config.yaml
n_experts: 32
normalize_top_k: false
balance_bias: true
lr_router: 0.000569
optimizer: "soap_variant"
beta1: 0.95
beta2: 0.99
train_tokens: 362000000
Below are experts of layer 2 (counted from 0) of a mixture-of-experts language model. Rows are named router (the router's row for the expert) and show model dimensions 112-167. Each number is 200 + 30 x the weight over its row's rms, rounded and kept within 0 to 999.
After each expert's rows: "comes before" lists some tokens at least twice as common just after its tokens as in all text. This comes from a sample of Wikipedia text that the model never trained on. Tokens count by the router's weight.

# expert 2
router,197,164,214,201,105,139,148,240,244,168,178,169,239,175,202,226,261,177,177,213,258,205,160,218,204,193,204,193,201,206,161,170,168,261,234,190,218,232,248,205,198,171,180,190,210,177,201,178,193,189,194,209,164,198,226,208
comes before: "1", "2", "3", "4", "5", "6"

# expert 5
router,221,155,191,155,155,204,139,196,181,197,244,163,206,231,226,232,177,258,205,210,267,166,230,224,184,248,179,255,175,229,192,201,242,189,234,186,200,198,232,219,172,231,226,200,214,184,219,200,245,195,111,225,207,215,199,164
comes before: "1", "0", "2", "in", "J", "th"

# expert 9
router,195,212,234,105,205,234,213,225,185,200,209,146,178,206,161,219,184,204,154,208,271,265,171,219,211,242,154,262,189,256,229,168,202,190,202,168,198,169,214,249,171,227,214,193,123,210,271,196,193,213,197,245,199,200,142,193
comes before: "0", "9", "8", "1", "7", "2"

# expert 28
router,201,207,194,144,203,145,233,224,218,200,206,192,210,193,175,238,246,176,220,205,254,186,223,254,199,166,216,168,202,233,202,168,235,194,160,219,204,176,159,151,203,226,209,206,190,170,174,158,156,219,187,167,159,189,178,173
comes before: "1", " the", "2", "born", "3", " a"

# expert 21
router,212,167,222,109,183,227,181,189,212,148,206,181,181,170,146,232,198,198,220,208,232,214,210,204,213,221,181,229,213,198,185,155,208,216,195,178,243,175,231,206,255,173,224,217,220,202,210,185,178,194,180,198,181,180,166,160
comes before: "\n", "-", "1", "2", " The", "=="

# expert 23
router,208,176,222,116,171,220,217,166,204,151,201,196,205,219,183,181,208,253,244,203,190,164,230,164,216,201,217,214,204,160,201,194,213,182,202,250,218,177,231,181,185,162,221,202,198,197,162,186,219,191,183,147,209,198,202,143
comes before: " ", "\n", " —", " −", " \"", " +"

# expert 31
router,219,184,218,145,176,181,141,226,260,143,208,176,209,149,213,221,209,254,226,177,214,224,205,212,183,187,177,186,223,228,179,190,190,211,193,171,258,192,191,171,212,152,213,170,164,186,218,179,199,217,198,185,197,227,228,150
comes before: "1", "2", "|", "-", "3", "4"

# expert 0
router,187,203,211,97,201,240,156,200,214,179,206,131,183,190,136,209,208,213,212,230,204,209,229,236,202,203,186,269,204,113,189,214,192,241,195,234,229,219,277,216,187,232,227,248,237,189,203,156,158,180,171,253,195,202,222,158
comes before: " the", "|", " a", " his", " be", " their"

# expert 14
router,203,143,182,87,175,212,155,205,211,165,230,155,209,183,182,241,241,240,236,166,202,210,202,195,191,214,195,215,182,197,167,179,202,200,168,188,223,157,236,236,249,185,213,200,214,153,234,167,207,215,235,210,201,211,218,151
comes before: " ", "\n", " The", " He", " In", " It"